Below are experts of layer 2 (counted from 0) of a mixture-of-experts language model. Rows are named router (the router's row for the expert), down (a neuron's output weights, with its number) and show model dimensions 0-255. Each number is 128 + 24 x the weight over its row's rms, rounded and kept within 0 to 255.
Before each expert's rows: "comes before" lists some tokens at least twice as common just after its tokens as in all text. This comes from a sample of Wikipedia text that the model never trained on. Tokens count by the router's weight.

# expert 4
comes before: "-", "|", "==", "The", "===", "In"
router [167 129 102 133 106 128 141  79 107 131 123 134 109 104 166 125 129 117 130 143 118  52 144 108 101  99 119  86 159 128 113 122 107 137 141 132 129 127 116 126  85 106 125 122 157 158 143 120 156 121  99 152 131 136 156 131 126 128 135 177 125  99  66  76 135 101 127 134 135 148 155 170 212 143 137 171 130 126 113 142 118 146 143 136 118 154 122 158 138 125 153 114 163 126 131 120 124 130 154 116  97 116 120 144 170 121 122 112 150 126 126 130 119 149 154 110 134 178 138 112 104 111 106 123 150 112 118 139 105 123  76 103 180 138 154 108 124 118 136 147 117 175  86 137  81 131  98 135 127 100 139 150 113 154 138  77  90 145 126 155 158 114 119 131 161  70  56 128 127 162 137 129 169 148 104 146 130 164 120  99 143 125 101 124 118 150 175 135 108 136 140 144  94 163 154 106 132 130  76 129 124 124 113 144 104 120 120 132 111 106 119 113 121  85 143 170 164 109  74 140 130 158 110  88 154 140 111 158  79 128 100 106 136 112 144 165 143 155 124 111 146 143 105 123  82 115 108 136 105 151 115 111 114 126 123 149]
down0 [157 115 151 121 100  78  83 140 167 125 134  95 135 127 134 130 149 131 107 126 164 139 159 113 142 119 157 134 161 144 139 126  99 100  97 103 105  73 128 120 173 143 147 111 119 134 126 156 153 109 160 123 113  93 131 120 124 125  99 110 108  78  73 105 140 122 109 126 112 165 180 141  89 175 107 101 139 102 120 126 154 125 151 158 160 125 118  97 115 140 119 158 133 170 123 155 102 168 108 164 124  93 146  99 127 140 107 179 143 123 141 106 126 104  89 140 129  79  79 101 103 160 150 146 133  92 114 124 124 154 119 123 132 134  89 136 122 141 156 118 112  83 105 155 148 114 138  92 136 147 110  97 168 128 119 123 123 137 129 126 133 163 105 114 117 119 134 113 140 120 102  67  90 131 107 110 153  99 145 113 130 117 103 151 165 147 102 113 142 134 144 134 155 153 138 141 111 103 146 114 101 137 137 158 133 172  88 167 144 117  90 129 116 162  73  85 125 102  86 132 110 121 165 128 122 148 138 124 125 126 161 160 129 166 141 130 179  84 105 138  97 154 137 131 104  85 166 127 129  85 114 124 146 130 152 117]

# expert 3
comes before: " the", "|", "-", ":", " a", " his"
router [129 150 152 144 119 143 118 143 133 112 148 126 144  63 106 132  89 148 157  98 130 107 116 149 114 149 147 113 122 138 108 145 114 104 121 148 141 119 146  99 152 140 120 101 126 107 147 115 181 128 125 120  87 121 141 163 183 113 112  95 159 130 190 181 107 171 128  88 113 133 155 146  57 149 126 183 127 118 145 153  77 103 142 152 140 110 103 136 112 111 126 132 107 117 129 140  85 128 152  84 124 149 140 139  78  93 132 107 144 113 151 126 159 147 124 174 131 118 142  53  92 115 127 119 117 138 115  79 126 116 139 146 132 164 126 127 128 124 144 161 117 106 105 153 150 156 124  67 110 138 116 124 118 118 147 143 157 152  98 124 112 168 103 136 138 135 167 119 116 153 151 131 138 145 106 127 137 101 107 130 160 107 151 105 141 132 145 133 148 113  89  90 116 145 121 139 138 109  98 140 132 142  95 124 162 108 133 100 145 117 165 155 134 124  98  96 110 149 132 148 124 138 135 152  87  89 134 149 150  98 132 121 166  98 114 167 143 148  99 106 186 117 131 138 175 105 127  80 111 150 156 115 113 148 117 175]
down11 [184 154 148 164 150 125  93 101 100 147 116 192 152 132 104 130 105 106 127 144 130 104 130 110  84 184 123 151 128 116 100 120 131 147 115 134  75 101 162  85 103 154 158 138  89 101 141 166 111 174 107  80  87 116 130 116 128  98 130 141 121 118 133 139 145 101 141  90 146 115 150 146 131 132 148 138  88 106 134 169 112 141 121 151 119  74 116 132 139 113 117 124 137 149 124 132 120 122 127 154 135 154 138 156 149 159 157  88 181 122 113 136 117 115 131 132 138 158  81 138 156 133 119  88 156 150 116 101 160 146 162 120 131 139 123 167 131 145 123 133 161 142 135 111 169 131 144 113 107 114 138 100 125 150 112 101  99 153 165 137 113 119 165 134 121 138 129 116 114 102 103 133  99 134 125 122  91 115 150 137 145  96 123 156  97 125 141 141 127 123 121  88 125 156  75 139  85 104 161 118 106 158 106 122 144 132 126 122  87 148 133 133 120 117 109  86  96 131 158 174  97 108 160 147 120 142 136 113 126 107 125  93 125 142 136 110 113 166 139 157  73 197 129 168 166  88 162 134 109 138 142  80 149 131 144  88]

# expert 8
comes before: " ", " —", "k", "y", "el", "z"
router [ 71 125  82 102 147 114 116 119 172 149 132 127 130 139 114 157 156 135 143 144 138 158 105 118 134 138 142 133 124 112 114 130 143 138 131 156 119 122  93 151 130 155 107 126 133 137 101 148 126 158 112 142 102 143 113  98 122 113  93  70 112  93 115 142  88 131 122 135 118 141 113 103 114 127 127 160 149 176 114 110 106 121 105 164 118 172 121 102 129 146 103 165 118 156 149 121 133 139 100 178  96 143 148 123  86 111 147 205 158 125 112 125 103  92  80 127 150 106 127 147 167 150  82 123  88  99  91 145  73 102 148 176 105 102 138 124  69  96 103 189 158 126 143 107 158 140 144 116 100 111 135 133 183 115 126 107 133 120 142 141 147 121 114 118 153 142 124 142 142 120  93 140 110 117  93 134 128 122 125 129  74  73 132 149  94 136 137 148 139 159 103 112 113 141 127 122 106 103 152 110 122 115 127 134 127 148 145 138 112 130 118 145 127 152 114 100 119 116 155  79 132 125 166 126 139 143 121 166 110 181 128 121 165  94 113 113 149 159 176 136 102 139 165  79 138 127 135 150 138  85 171 157 147 106 113 122]
down0 [101 165 137 130 124  96 125 147 132 113  99 179 120 183 130 126 129 133 108 158 133 164 163  93 103 156 150 119 127  65  97 128 128 163 172 122 123 161 165 107 168 145 122 139 136 167 136 110  90 112 134  96 171 141 130 100 104 131 133 136 138 116 191 118 111 139 106 150 127 164 140 160 112 167 123 137  95 112 112  97 169 134 134 168 132 120 111 131  74 128 107 102 149 129 145 109 119 104 131 105 111 126  85 105 102 109 141 136 130 159 125 156  86 145  98 161 116 120  94 118 140 125 166 125 131 103 153 106 125 135 123 117 136 104 102 155 138 128 137 117 178 147 102 163  85 136 105 141 135 136 150 112 137 136  74 180 161 161 135  94 163  95 180 124 118 171 117 145 114  98 149  79 103 126 107 127 154 154 168 104 135  98 120 118 104 161 138 125 119 144 116 130 151 145 125  93 138 146 104 132  97 161 126 123 156 108 113 145 128 136 137 128 133 145 158 179 119 123 152 126 141 152  81 103 114 158 122 155 156 137  88 127 161 132 107 118 122 166 151 101 171 104 124 115 136 139 119 166 133 109 155 163 161 130 114 108]